config.yaml
n_layer: 8
d_model: 384
n_experts: 64
experts_per_token: 4
d_expert: 160
d_shared_expert: 0
activation: "gelu"
moe_layers: [0, 2, 4, 6]
router_score: "softmax"
normalize_top_k: false
routed_scale: 4.0
balance_loss: 0.014
balance_bias: false
router_z_loss: 0.0001
init_std_router: 0.0135
lr_router: 0.000682
vocab_size: 26891
norm: "rmsnorm"
norm_eps: 1e-07
tie_embeddings: false
optimizer: "adamw"
lr: 0.000839
beta1: 0.95
beta2: 0.99
batch_tokens: [32768, 65536, 98304]
seq_len: 2048
train_tokens: 650400000
steps: 10239
dataset: "wikipedia_en"
Below are experts of layer 2 (counted from 0) of a mixture-of-experts language model. Rows are named router (the router's row for the expert), up (a neuron's input weights, with its number) and show model dimensions 0-127. Each number is 128 + 32 x the weight over its row's rms, rounded and kept within 0 to 255.
After each expert's rows: "mostly gets" lists some tokens that are sent to it at least half of the time. This comes from a sample of Wikipedia text that the model never trained on.

# expert 24
router [ 95 101 104 139 152 119 168 128 120 155 139 143 163 137 100 118 117  99 138 145  77  75 101  95 150 115 171 154 123 147 135 138 141  95  58 129  96  92 178 115 128 142 187 118 101 124 129 153 143 144 105 150 124 151 122 140  79  99 132 118 129 162 108 169 130 113  98 159 158 119  90 134 164 124 135 153  88 150 111 154 117 158 162 147  94 128 145  86 190 151 145  50 188 135 151 116 122 133 185 109 152 169 113 114 104 146 143 165 175 129 127 130 140 119  95 200 126 133  73  98 172  99 143 172 146  81 114 168]
up0 [105 130 146 120 105 161 175 108  97 149 157 112 147 127 132 142 132 148 127 166 136 118 165 170 113 106 126 155 156  69 129 117 136  59 160 155 154 184 131  98 197 103  78 151 111 148 113  83 126 161 193 158 146 131 142 133 144 166  59 168 126 124 172  69 129 174 204 200 111 171 137 162 124 114 104 151  94 112 136 125  91  74 163 143 136 117 177 109 168 109 107 167 162 118 136 137 130  82  75 121  86 151 161 132 109 114 100 151 112  74 145 173 143 145  95 163 119  65 135 118 112  76 122 133 155 147 113 119]
up1 [165 112 120 161 102 156 177 156  99 123 143 134 157 121 119 104 101 185 136  80 184  97 194 112 159  66 117  83 148  93  82  62 115 131 118  83 120  72 103 128 176 140 173  76 106 140 153  75 112 152 236 121 130 152 129 110 174 176 158 125  78 119 125 125 143 133 107 131  85  97 113 144  83 115 164 163 127 136 219  84 130 126 144 124 105 115  99 149 151 156 136 127 155 146 218  73 109 146 147 119 146 192 144 173 148 154  87 110 135 123 122 116 110  44  83 140  99 162 112  67 190 180 162 149 114 169 162  82]
up2 [111 171  72 117 141 172 125 130 138 129 107 179  94 159 137 132 106 167 157 123 136 144 171  82  85 159 107 136  91 113 136  56 174 187 142 177 190 131 176 150 129 128 131 179 137  84 116 137 117 168 181 158 211  86 118 145 110 124 110 192 130 159 188  93 190 204 110 130  61 142 120  92  81 102 159 149 157 113 117 156 127  70  49 193 112 136 180 121 142 154  99 190 158 134  97 102 158  71 206 173  86 138 195 114 147 112 118 149  85  96 160 139 126 120 160 124 166 126 136 135 121  90 165 176 168 201  88 111]
mostly gets: " km", "%", "}", " areas", " population", "idae"

# expert 8
router [106 128 139 178 137 180 154 119  88  80  99 121 153  87 167 158  90 164 107  97 157 159 140 131 111 138 139 134 107 123 132 158 176 114 121 129 152 117 151  69 145 173 204 191  93  76  90 156 115 138 108 255 167 118 146 120 173 178 179 115 123 170 138 161 103 108 130 159 121 121 132  95 152 140 127  98 111 194 118  88 150 128  95 114 137 121 111 102 169 108  76  85 165 117 137 122 111 141 117 113 175 106 159 113 137 158 177 120 174 152 128 130  95 133 154 172  90 123 103 164 149 118 161 129 140  94 151 135]
up0 [120 165 144 122 152 164 110  99  98 124 166  74 161  89 104 121 133 141 117 121 177 190 167  76 121 148 125 127 166  85 169 110  56  95  89 120 101 151 107 111 152  83  94 142 160 114 138 137  72 105 142 118  97 195 109  97 108 117  92 144  93 125 117  67 106 107 136 140  87  94 125 129 175 110 161 137 106 151 127 141 114 123  76 101 150  66 121 163 119 116 176 128 125  94 121 190 214 220 130 112 133  84  83 111 177  97  90 117 140 176  90 174 106 149 125 145  72 133 129 103 100 180 176 128 167 157 107 149]
up1 [154 198 130 149 157 148 148 122 138 148 108 145 131 148 135  93 123  89 148 150  99  97 125 121 162 103  88 145 103 111  88 142 141 140  76  92 100 151 147 188  54 212 103 117 169 142 194 152  92 161 169 122 168 147 125 139 152  98  88  84 114  75 160 112 203 179  90 157 154 124 137 119  93 105 121 121 143 145 103  79 172 177  94 112 135 244 139 136 119 124 111  73 147  92 142 190  87 160 128 185 133 145 145 121 130  95 148  92 129  79 108  71 115  62 150 106 152 110  67 118 163 119 117 118  89 126  33 134]
up2 [136 123 118 100 131 225 113 108 100  88 141 121 141 116  75 110  92 122 144 105 104 119  89 135  96 105 143 127  92 133 126 144  88  82 135 192 161 113 129 157 163 173 102 118 120  80 108  89 148 120  83  75 122  87 147 141  88  82 157 210  94 144 134 149  93 138  82  84 176 100  76 169 148 155 185 135 104 159  97 148 131 187 123 108 146  96 151  85  47 159 120 141 152 185 124 134 132 131 114 141 150 173 123 120 109  82 125 133 128 169 174 111 185  69 123 129 127 118  49 177 152  91 142 108 159 106 129 102]
mostly gets: "th", "sch", "burg", "ran", "š", "den"

# expert 20
router [139 152 100 126 142 168 171 186 129 183 121 125 114  97 160 153 159  56 189 102 129  93 100 168 169  90 137 149 112 112 139 133  99 126 116  98 121  92 172 121 172 153 157 105 152 128 134 135 146 114  98 215 120 125 151 108 118 124 176 121 101  76 178 138 126 109 134 126  99 151  69 115  75 167 162 130  48 138 137  74 162 110 139 108 116 120 138  91 167  70 121 104 132 116 118  73 163 125 131  78 139 122 182 183 124 164 102 118 147 166 108 155 136 129 133 144 172 105  83 123 182 135 140 180 156 151 126 215]
up0 [152 159  68  97 109 114 140 178 157 167 118  74 163 124 157 142 122 119 126 136 172 198 183 105 163 131 106 113 114 158 139 111 184  75  98 159  81 123  96 148 108 188 114 119  91 121 170 139 106 126 135 148 134 177 115  84  99 129  80  90 103  76 142 121 150 152 161 154 193 167 140 118 128 135 157  96 172 144 144 122  54 175 151 110 117 107  67 149 134  82 158 125 118 129  94 101 152  79 101 172 101 170 151 131 154  87 109  83 121 111 141  70 108 150 132 153 107  87 105 138 173 101 105  85 131 125 104 122]
up1 [100 121 104 177  73 152 115  86 115 101  87 116 135 189  87 132 104 111 113 112 149  99 115 109 120 122 150 142  94 149 105 122 117 105  99 153 138 152 135 131 190 151 120 181 133  78 109 128 141 103 140 144 151 159 138 133 159 135 155 163 133  97  50 125 106 158 107  76 136 141 115 201 132 116 107 120 181 151 109 112 105 145 128 129 138  71 130 100 167 166  95 131 177 140 176 129 152  95 141 143 130 223  83 131 168 124 147 112 129 126 102 191 126 101 128 184  85 155 119  75 138 141 154 156 103  98 154 133]
up2 [143  76  70 113 186 153 187 157  90 115 158 130 126 172 108 141 110 104 138 159 131 119 155 121  59 149 103 193 116 158  60 127 112 178 160 194 125 145  80 166 156  94 127  83 129 148 131  86 103 114 164 163 161 202 198 151 164 117 183 136 204  55 110 142  94 153 143 112 132 119 118 156 103  98 132 125 166 106 179 123 128 130 122 168  61 162 141 124 177 172 116 117 127 131 120 126 105 131 123 120  92  51 175 104 109  79 135  93 217  62 117  66 197 114 115 173 105  89 138 119 189 135  97 156  96  54 141  82]
mostly gets: "s.", "ing.", "es.", "ers.", "ation.", "ed."

# expert 42
router [138 151  89 172 165 139 153 123 120 137 111  85 123 128 151 132  89 153 153  98 115 173 127 150 138 128 120 155  88 118 163 131 127  82 121 111 110 112 134 125 149 116 138 111 136  97 107  99 130 145 137 255 120  96 148  61 101 144 152 134 121 158 141 155 102 128 189 170 159 126  95 154 103 138 118 118  82 110  98  95 119 154 101 101  99 110 138 143 133 132  91  85 157 131 175 104 128 120 165 139 143 121 124 143  79 125  82 177 196 112 109 124 120 169 131 184 132 145  83  96 171  90 121 124 154 159 139 111]
up0 [160 153 126  46  90 138  99 114 169 165 140 127 100 122 139 154 158 150 140 108 178 156 141 181 177 119 120 163 119  90 125 161 183 121 140 160 130 116 142 111 166 105 160  52 126 126  71 110 168 116 189 132 129 214  73  93 196 156 155 140 124 151 179  87 118 151 153 130 147 160 144 147 136 129 147 131  85  89 126  78 123 131 131 133 110 117 135 179 147 104  44  99 138  67 140  96  31 133 121 181 167  57 124  69  94 101 172 155 159 160 141 130 128  81 146 104 124 101  58  73 119 134 151 161 115  96 105 129]
up1 [134 144 116 107 117 155 148 125  84  73  98 115  61  95 157 166 153  87  98 113 117  75 162 138 110  90 150  90 113 169 146 122 185 118 103 130  51 100 144 148 105 154  94 144 143 118  36  84 107 135 109 128  84 157 113  95 111 126  91 188 169 181 197 128 132 149 102 124 132 183  76 106 116  72 159 142 120  97 146 129 113 192  96 114 164 212 113 109 126 151 159 152 116 148  98  80 173 125 121 134 141 131  90 218 112 129 144  58  89 183 129 104  44 117 103 113 110 123 127 132 154 162 124 129 125 153  88  89]
up2 [129 134 137 137  90 150 108 175 159 123 124  73 117  89 101  88 118 139 167 156  86 173  94 135 157 102 159 157 132 107 132 182 167 106 112 143 144 102 121 149  97 132 135  86 130 130 107 127 134 114 163  83 132 159 118 159 163 171 150 151 108 158 120 103 109 129 108 127 130  82 123  73 198 103 125 121 153 136  71 170 172  98 162  86 141  79 178 134 119  91 133 134 119 137  86 174 141 117 150 166 169 170 165 140 126 153 124 101  87 141 153 140 154 148  85 131 190 144 149  98 122 144 125 204 205 153 131 203]
mostly gets: "iang", "rey", "ó", "ye", "iy", "apoel"

# expert 25
router [147 156  71 133 175 150 185 127 136 183  94  64 136 143 146 139 158  52 126 114 177 142 102  95 130  52 131 113 103 111 123 156 117  86 112  99 141  97 226 137 187 146 161  82 144 143 148 126 123 133 117 175 141 110 172  69 127 138 179 158 130 121  79 167 135 126 103 104 108 188  87 176 136 153 139 167  60 139 137 143 145 147 136 115 113 120 112 109 145 104 113  87 179 134 115 127 147 149 155  97 103 114 109 122 140 170 143 102 106 143 120 165  79 163 136 141  95 129  76 114 178 193 205 175 141 112 120 119]
up0 [119 142 157 104  87  95 155 173  87 153 138 121 155 141 127  70 107 126 157 144 156 193 153 204 130 114 118 166 113 130 155 195 126 151 103 185  86 156  99 147  96 122 123 153 113 112 103 202 144 131 150 117 167 112 163 117 102 165 114 158 153 128  87 141 120 165 151 161 142 111 149 106 134 146 104 135 147 162 156 115 126  90 148 168 103 105 192 174 125  83 139 115 147  75 111 138 143 188 160 194 106 106 165 147 157 104  87 114 109 133 148 129 115 136 174 139 127 105 113 135 112 176 117  74 124 137 152 118]
up1 [ 88  90 164 147  89 142 127 124 104 140 122 126 101 154 169 175  94  62 135  92 184 171 146 143 132 156 138 107  95 136 102 115 131  90 119  99 100 177  54  97 142 137 142 118  60 155 119 135 151 115 115 165 113 134 154 128 118 197 163 151 105 132 107 137 158 102 167 144 129 149 138 108 128 132 159 139 110 151 124 112 146 173  30  70 167 109  80 106 157 190 101 110 159  41 146 146 156 103 178 171 139 160 201 133 132 153  69 133 122 160 108 119 136 100 118 104 158  73  93  79 126 141 170 157 158 128 138 116]
up2 [143  71 130  62  65  57 123  68 110 168  82 151 152 149  96  99 159 209 146 157 154 171 154 105  73 117 204 137 154 134 128 124 127 140 165 102 138  92 128 147  96 123 152  97  81  80 110 150 133 151 133 138 132 197 107 113 137 114 132  81 112 143 155 104 140 102 140  94 128 113 102 138 160 143 115  60 118 142  73 171 107 169 139 154 180 106 134  85 195 164 154 149 118 126 128 101 117 166 199 172 190 167 154 160 123 133  95 143 159 128 142 138 180 122 167 188 151  87 103 101  54  97  95 157 143 177 217 140]
mostly gets: "100", "12", "10", "13", "29", "67"

# expert 63
router [110 106  69 142 150 105 182 157 124 132  83 117 146  37  90 135 140 100 131 161  89 110  64  77 165  80 127 128  93 136 148 133 146  89  64 121 131 137 164 113 162 143 176 106 118 176 114 146 111 108 142 188 119  92  98 120 118 113 170 142 100 159 112 165 115 128 116 193 132 136 124 132 130 163 163 149  98 133 133 127 155 116 143 164 127 106  73  83 169 103 134 113 210 100 118 134 152  96 195  80 133 130  86 175 124 138 148 137 197 130 110 142 148  77 138 169 135  93  76 138 202 166 153 143 134 108 126 126]
up0 [167 192 116  46 126 150 139 112  96 140  62 159 144  92 131  87  96 116 135 162 130 148 148 128  81 127 113  82 169  96 107  93 100 131 112 177 128  94 153 121 203 126 136 142  67  92 104 123 166 140 141 105 129 109  81 122 177 152 140 123 136 194 106 159 162  95 183 117 165  62  94 127  90 114 195 157 115 105 126 107  89 103 167 197  82 109 136  89 158 110 131 139 148  80 117 135 156 150 128 202 117 149 172 177 142 117 142  78 117 113 143 208 137 115 121 141  88 140 154  77 138 194 138  91 179 138  81 162]
up1 [ 87 150 152 104 164 134  75 165 150 117 121 149 185 146  75 126 151 132 169 172  78 146 121 126 128 146 213  96 107 160 166 156 124 228  94 117 101 100 138 132 108 163 139 144 163  97 105  70 121 191 120 185 145  89  69 144 106 231  73 143 130 116 172 159 119 174 120 112 135 127 144 193 120 132  98 145 119 118 125 160 100 166 118 135 161 104  70 116 148 182 113 114  93 209 132  78  95 132 153 115 103 154 133 128 163 178 144  96 117  80 139 132 152 132  45 163 103  83 155 123 167 125 102 116 133 142 140  96]
up2 [108 168 108 157 126 174 102 139 122  99 133 101 123 219 109 113  99 123 185 116 131 156 115 136 119 134 147 152  98 138 132 164 150 150 135 169  99 132 131 155 109 136  85 158 122 115 135 114 139 127 182 126 164  67 184 113  70 111 154 136 112 143 147 119  84 164  92 145 164 124 137 100 127 155  86 112  82  77  65 150 149 179 170 119 184  75 163 150 138  91 106 131 160  85 133 128 137 105 151 111 105 110 123  75 145 168  63  75 105 165 145 155  95 109  88  77  86 121 124 113 114 131 114 101 102  99 102 139]
mostly gets: "ation", "ations", "ions", "ics", " area", "ment"

# expert 55
router [ 71 159  55 173 167 144 205 120 122 178  73  67 121 122 123 145 199 107 147  90 126 125  93 108 142  93  93 115  97 118  82 133  95  92  92 171 112 152 153  93 179  83 166 100  91 147 124 106 128 128 105 221 138 100 115 130 124 130 146 150 103 136 119 193 131 139 171 148 111 160  81 163 129 129 175 160  51 163  88 122 133 154 122  86 108 133 110 127 157 156 133 108 159 155 200 143 141 129 175 118 112  95 132 177 107 114  94 102 153 145 101 180 112 173 136 160 105 131 101  95 211 172 140 202 108  84 143 146]
up0 [129 163 153 147  71 106  84  93  96  94 119 109  91 122 104 176  86 136 108 154  89 132 136  89 113  66 145 157 154 161 127  90 138 140 137  77  95 168 132 130 128 159 130  62 146 103  87 130  77 146 183 155 102  69 111 129 161 151 139 106 109 189 134 102 127  55  91  95 141 112 104 143 133 134 144 152 100 128 145 113 132 140 147 136  76 152 103 183 144 100 124 117 140 176 103  82 160  80 111 130 137 129 114 161 115 143  87  77 114 136 125 147 146  96 118  80 166  92 142 152 168  46 119 115  56 179  90 162]
up1 [117 185 144  96 108 122 140 185 168  92 126 206  70 117 121 187 112 102 122 111 101 109 106 142 149  68 171 159 116 136 152 111 127 107 123 149 134  93 189 143 207 169 141 166 136 115 145  99  74 121 138 136 133 140 143  80 144 142  55  84  82 145  85  44 146 152 179 153 114 139 109  81 117 174 208  56 140 193 126 111 151  66 139 162 152 150 147 105  84 121  91 137 129 176  39  88 102 157  59 142 134 192 126  83  81 108 171 115 174  74 113 111 164 117  93 159  88  96  96 113 127 125 124  88  57 153  95  99]
up2 [ 84 192 124  89 107 131 139 107  62 126 132 125  99  88  79 103 119  97 150 137 127 126 142 167 141 141 150 121 104 167 151 177 143 149 138 133  79 114 128 130 114 126 126 209 149 181 133 172 108 123  88 133 136 130 101 151 157 125 139 106 115 179 173 102 174 109 158 144 224 125 105 132 103 130 117 114 109  98 174  84 116  99 132 150  50 137 139 136 162 169 139 160 189 136 151 115 149 111 124 106  98 141  56 166 153  92 136 129 136 153  99 159  43  82 117 136  87 152 153 104 109 143 138 103 123 103 158 161]
mostly gets: "RC", "ZE", "akistan", "AR", " census", "RA"

# expert 1
router [108 148 138 142 140 117 164 142  72 123 102 109 105  82 113 145 143 124 108 129  69  88 151 130 153 131 104 128 145 152 210 126 168 137 137 125 122 157 142  89 142 169 170 115 112  93 175 136 124 109 111 177 118 133 124  96 138  96 191 167  99 140  97 134  68 137 103 161 159 123 127  86 138 150 146 137  96 129  90 120 154  85 109 139 121 174  61  81 147 137 108  88 167 176 148  87 126 103 151 121 136  90 127 130 146 175 156 155 189 113 141 132 115 114 114 198  99  93  88 142 117  86 209  98 153 149 113 121]
up0 [130 125  92 119 192 133 149 122 106 105 125 185 108 106 158 141  90 101 155 139 127 132 138  86 165  79 160 175 159 154 140 103  83  86 138 108 110 132 139 129 117 128 157  90 121 155 154 128 137  86 163 140  28 134  36 121  85 124 177 177 131  57 129 120 166 146 128  89 149 158 135 109  96 111 128  93 158 121  90 116 126 169 127 136 128 101  73 156 141  98  67 151 110  99  52 135  53 172 165  94 146 125 125 135 122 107  86 172 170 154  85 118 110 163 119 135 100 136 123 137 126 146 124 156 149 186 157 160]
up1 [131 134 119 159 134 132  75  86 171 185 141 179 148 136  93 164 156 152 138  90 143 141 127 131 130 159 120 196  82 149 119 183 160 144  98  94 145 111 117 143 126 102 120 179 157  75 128 150 153 145 130 155 114 205 153 158  83 111 139 136 137 121  95  86 181 151 184 119 143 124 109 191 119 146  86 162  94 124 120  88  87 190  87 158  61 114 105 135 128  94  98 143 115 139 161 100 122 121 199 136 156  57 151 104 146  94 186 175  62 108  59 168 105 246 115 177 133 133  99 145 141 179 125 178  87 122  84 133]
up2 [107 102 102 129 156 110  99  87 155 134 184 130  94 114 151 117  97 128 157 113 154 189 170 125 127 108 187 152 192 111 138 124  90 141 117 198 128  90 105 108 227 126 112 105 118 105 105  81 122 102 135 151 127  82 146 119 172 105 115 207 113 146 156 136 210  41 118 162 161 148 101 157 122 109 198  66 103 174 123 111  66 116 156 139 111  89 154 176 109 144 115 106 128 110 122 139 145  90 102 121 116  94  64 121 167 163  70 128 126  84 103 151 129 154  62  97 152 109 148 151 132 136 136 109 147 104 130 175]
mostly gets: "ject", "iment", "oin", "ipp", "ump", "cept"

# expert 59
router [172 156 111 111 102 134 148 126 164 168 139 157 136 122 164 146 128  87 180 137 125 118  97 139  84  63 120 124  99 188 113 170 115  89  88 130 141  84 237 141 231 131 188 126  90 122 132 133  83 170 125 151 160 121 131  83  88  95 111  98 112 149  93 146 151 108 197 114 134 146  36 124 139 105 167 130 145 139 105 111 107 135 104 116 132 156 124 116 164 141 140 121 120 133 138  99 135 151 166 142 167 164 163 166 106 113 121 145 162 166  97 122 120 177 152 152  99 142  75 165 193 173 177 148 106 163 121 170]
up0 [160 112 198 126 177  89 144  78 141 139  94 139  88  89 116 123 122  96 130 125  78  71  85 130 139  72  98 138 177 160 110  67 131 158  86 134  65 113 151 100 159  91 121 207  89 114 111 188 114 149 113 116 131  87 154 122 151 167 140 124 195 157 107 192 118 103 141  82 116  80 112 106 205  56 139 126 131 122 218 164 141 162 157 172 176  43  77 127 174 117 136  32 103 158 137 130 174 123 145 139  85 109 152 181 125 128  99 130 101 136 144 208 211  96 146 133 117  97 101  80 182 109 123 177 141 126 119  99]
up1 [146 151  97 166 152 164 143 123 138 127  89 106 120 102  88  76 108 115 182  70 121  95 136 154 103 154 101 134 182 143 125 110 113 144  47 165  82 143 139 111 174 115  92  92  79 156  56 139  83 141 117 133 160 107 130 152 129 181 125 174 122 136 206 134 118 162 130 189  66 126 142 154 122 129 203 129 128 146 162  81  92 184 132  74 155 124  95  79 104 160 103 141 161 183 217 104 100 102 157 110  85  65 173 103 153 125 121 151 137 177 127 112 128 185  98  87 142 120 108 159 144 130 102 123 120 131 115 160]
up2 [110 134 185 109 122 181 167  94  68 190 113 162 115 146 170 153 119 174 117 147 127 104 174 173  64 128 116 120 157 149 105  77 128 196 105 144  75 136 221  64 155 142 127 151 134 163 187 160 192 113 162 140 137 147  94 111 188 121 148 174 111 143 195 135 108 142 195 129 119 135 196 141  73 166 115 194 146  72  90 150 145 103 162 151 156 137 153 160 132 144  72  90 109 139 110 132 195 131 119 150 101 131 144 108  63 140 170 122 117 133 150 181 119 135 108  67 127 121  75 141 148 202 151 125 140 100 170 136]
mostly gets: "- ", " \"", "″N ", "- Coordinates: ", "% | ", " about "

# expert 36
router [ 97 132 102 148 191 158 159  98 129 124  82 118 123 102 129 134 126 100 157 157 134 100 155 111 103  75 117 151 144 182 117  97 111 100  62 133  98 103 164  91 162 154 208 137 133 145 130 135 126 130 118 195 104 107 112 135 153 114 131 101 132 134 155 152 109 111  96 136  83 134  69 117 148 133 153 186  77 141 141  96 136  88 149 122  93 134 125 103 140 139  82 101 189 131 194  81 129 132 145 103 139 127 121 170 146 168 157 163 144 136  41 122 105 117 127 186 111 111  63 106 210 118 138 126 157 171 102 164]
up0 [ 87 132 166 149 107 133 195 148  57 214 133  58 155 168 132 115 151 126 132 133 137 108 174 145 157  72 105 154  88 142  83 183 103  84 108 151 148 108 178 137 133 133 157 127 174 140 160 127 168 113 196 115 137  88 116 108 141 145 126  98 131  98  86  92 146 143 136 162 126 161 108 191 154 104 148 118 157 153  93 103 175 187 176 157 199 146 150 196 143 134  86 172 197 143 129 163 126  84 167 116 124  82 145 165  99 138 155  98 166 132  90 150 121 124 123 153 128 126 158 121  99 170 149 106 127 158 165 154]
up1 [183 111 174 121 153 176 149 142 148 115 121 118  83 139  87 141 147 127 106  81  92 197  94 157 172 119 149  98  92 105 134 127 127 100 157  81  68 140 155 110 117 100  97 133 158 147 150 121 127 149 167 116 167 149 150  75 121 148 120 107 151 117 157 131 146 193 149  93 153 131 132 120 151 195 137 121 111 105 122  56 156 115  73 147 141 146 101 148 137  92 171 141 100 134 140 136 111 130 160 129 114 145 115  64 157  99 106 139 113 148 104 118 109 127 102 109 178  81  75 122 173 177 144 147  48 157 143  87]
up2 [136 143  94 166 126 123 143 137 138 153 143 100 124 127 121 127 128 164 158 154  78 147  76 193 153 162 134 111 100 123  72 128 185 131  94 109 133 152 130  88 107  99 142 114 168 161 197 148 115  96  85 113 125  77 110 115 135 166 179 115 144 146 176 183 130 177 143 160 115 164 113 137 115 132 163 118 132 132 165 113 152 179 132 129 138 155 136 142 103 139 124 166 148 142 143 124 172 157 148  76  98 129 125 186 101  93  89  89 193 198  45 175  65  87  96 101 117  84 144 146 180 124 122 159 145  72 126 128]
mostly gets: "}", "ics", ")", "ers", "ians", "man"

# expert 21
router [151 182 111 129  87 138 105 126 151 178  80 175 128  65 154  96 110  84 146 103 139 141 121 132 146  53 134 180  91 122 160 112 120  48  85 155  65  89 177 137 164 196 173 118 121 107 118 151 142 107 118 144 156 148 173  76 102 122  80 138 106 113 156 155 103 142 136  91 158 149  94 123 149 114 164 182  45 117 103  66 119 124 128 138 101 120 126  59 160  95 133  62 159 152 170 138 109 126 153 155  70 100 137 155 196 108 162 121 177 178 119 160 108 134 115 145 131 123  66 146 159 130 158 140 114 147 118 192]
up0 [152 111  75 172 111 157 116 150  64 185  86  74 134 118 172 133 116  77 134 162 148 154 175 110 128  85 161 106 195 174 112 189 128  94  89 155 139 111 174 120 125 100 101 161  57 120 110  85 121 133 135 172  97 108 116 163  96 107 107 105  75 126 141 159 148 128 126 168 137 135 119  93 146  95 192 116 170 203  89 176 141 132 139  90 165 142  99 199 133 165 103 153 160  95 153 154 104 130 205 153 141  97 163 118 130 119  77 134 157  63 112 174 126  42 135 118 187 131  79 151 130 171 125 109 102 154 128  78]
up1 [ 70  98 152 159 109 146 111 137  70 149 108 116 105 134 104 107 140 185 177 126 130 152 165 128 120 153 145 179 118 165 165 158 128  96  67  62 167  95 155 135 119 146 141  78 103 163 124 187 159 164 156 125 122 133  60 120 160  80 111  96 126 194 138 139 149 146 145 201 123 125 133 120 125 146 133 130 128 116  85 118 129 144 136 100 139 148 216  88 159 175  93 137 153  81 138  94  95 106 174 146 130 125 192 118 119 155  86 134 152 177 167 110 101 149 118 153  91  51 134 152 161 124 147  85 124 135  93 117]
up2 [ 65 136 139 135 102 183 132 148 119 141 119 117 129 188 102 124 183 124 147 158  92 126 155 119  92 107 110  99  75 137 107  70 174 136 140 101 125 122 199 127 147 126 108 128  65 170  99 149  98 158 184 115  77 133 143  75 134 135 155 139 104 125 115  86 155 121 112 130 185 108 125  63 186 127 159 107 156 129  61 155 128 113 105  98 179 123 144 170 145 112  89 129 109  79 154 107 110 111 145 109 119 111 128 102 156 122 114 150  80 156 117 152  70  90 108 107 125  98 107 156 101 195 178 117 130 178  71  91]
mostly gets: " to", " to the", " by", " from", " from the", " with"

# expert 6
router [121 194  60 176 156 162 208 136 117 111  95  82 121 102 127 130 150  83 163 112 127  78 118 129 137 100 133 165 101 147  96  94  98 158  97 146 115 120 174 119 182 141 178 102 139 134 135 124 123 166 124 167 130 111 119 116 112 114 172  90 161 108 146 191  98 169 136 178 101 135  50 146 105 124 165 143  34 133 152  60 157 105 123 135 112 123 103 103 157 111 106  87 168 134 191  58 127 144 150 134 114 141 136 143 120 137 161 137 195 101 100 139  95 110 102 180  93 108  93 108 199 151 159 136 129 129 110 166]
up0 [136  96 139 118 152  93 104 143 120 186 126 141 109 132 160 151 122 110 123 118 141 174  98 108 160 161 116 114 110 194 113 171 175 198 122  92 120 161 218 181  84  88 112 107 166  99  96 101 114 129  88 123 105 147 129 147 106 109 133 132 106 151 119 102 115 118 125  52 176  79  86 103 190 144 102 130 163 137 136  94 103 175 139 128 103 141 157 106  90 136 101 103 119  92 163 136  79 155 123 122 106 116 126 136 175 119 151 115  29 130 162  74 124 118 150 120 157  80 118 127 122 163 170 104 139 146 126 158]
up1 [ 84 163 126 172  65 130 198 147 118 133  98 196 156 156 127  60 106 102 107 123 166 110  94 137 146 124 158 108 102 172 170 184 166 130 104 192  89 128  95 127 125 140 112 109 147  89 126 104 130  85 113 161  99 148 191 152 159 106 102 202  77  65 117 128 126 100 108 133 195 127 136 104 103 119 135 103 130 144 150 101 122 101 121 183  58  89 115 150 145 129 143 135 142 137 145  95 121 119 135 104 113  98  85 146  75 141 144 139 119 183  84 105  92 149 153 114 137 162  88 126 111  85 174 128 170  97 143 111]
up2 [166 149 138 127 145 156 116 146 150 116 171 174 192  73 136 117 139  70 144 148 127 115 105 109 145 149 132 117 112 200 129 138 146 147 139 158  91 147  92 162 138 112 121 107  73 129  80 153  90  90  70  93 166 105 131  61 117 137 153 149 116  66 126 147 153 152 100  56 126  87 147  98 129 130 124 108 155 147  94 186 113  89 108 123 153 128 145 139 112 108 150 141 111 117 121 159 160 161 145 100 149 161 128 161 166  78 153  87 117 147  74 101 164 152 147  95  69 118 107  91 124 178 139 115  70 137 130 141]
mostly gets: " island", "The film", " The song", " The album", " the film", " Constable"

# expert 26
router [132 156 162 118 124 135 138 141 135 189  91 170 105 137 142 120 116  83 190 118 135 148 109 143  89  85 135 122 127 105 107 148  75 101  56 132 137  63 191 161 195 180 177 136 153 156 116 131 108 141 126 198 132 148 155 117 111 151 142 123 155 126 126 146 115 154 126  58 160 140  81 121 131 130 175 124 146 142 150 118 120 105 117 122 116 150 147 108 164  94 121 119 170 139 162 105 151 139 147 152 146 128 140 205 136 113 146 107 142 160  54 198  85 109 159 147 157 114  80 111 176 166 165 150 128 127 130 193]
up0 [133  88 137  75 192  91 129 142 112 110 123 134 116 155 158 166 145 125 121 106 165 127 163  92 110  90 129 170 128 143 102 133 147 142 103  95 118 154 136 152 114 127 128 111 127 103 109 156 148 109 129 137 122 113 149 126 146 123 121 135 158  83  97 147  44 108  79 164 126  94 133 143 152  76 134 106  91 150  70 179 118 134 131 151 146  78 143  49 107 112 151  98  91 149 154 159 102 168 199 138 146 127 150  63 120 115 110 112 118 137 171  88 146 120 130 115  66 123 140 171  93 125 102 128 116 155 110 134]
up1 [113 190  82  53 100 147 125 166 127 146  79 144 153  97 117  87 123 108  96 159 131  81 109 130  68  58 115  57 142  91 119  73 131 125 152  91  58 160 144 107 165 138 189 165 148 127 122 154 149 113 179 139  71 116  55 168 148 133 106  97  64 120 145 114 137 134 119 167  44 107  98 137 145 149  98 164 134 127  97 117 149 169 116  96 114 122 118 122 119 158 168  84 122 135 111 155 128 100 227 138  99 100 135 133 170  90 127 111 105 177 112 106 137 148 136 139 112 106  84 139  93 116 119 153 121  45  90 173]
up2 [116 177  90 134 120  90 113 165 163 127 127 115  97 133 118 192 121 130 130 118 104  64 132 151 178 110 137 190 112  95 160 156 156 133 152 139  83  96  94  59 142 130 135 120 133 151  71 171  82 137 136 128 139 147 118 114 131  99  71 100 149 188 176 118  78  55 181  93  80 130 118 235 116 114 113 143 107 164 168 134 116 108 127  93 102 155 115 128 157 157 145  94 137 169 108  57 102 121 116 122 111 173 167 106 138 183  99 122 162  87 129  80 100 137  72 174 113 148 138  86 117 188 115  64 127 140  57 132]
mostly gets: "\n\n", " \"", " $", "==See also==", ", \"", "\" ("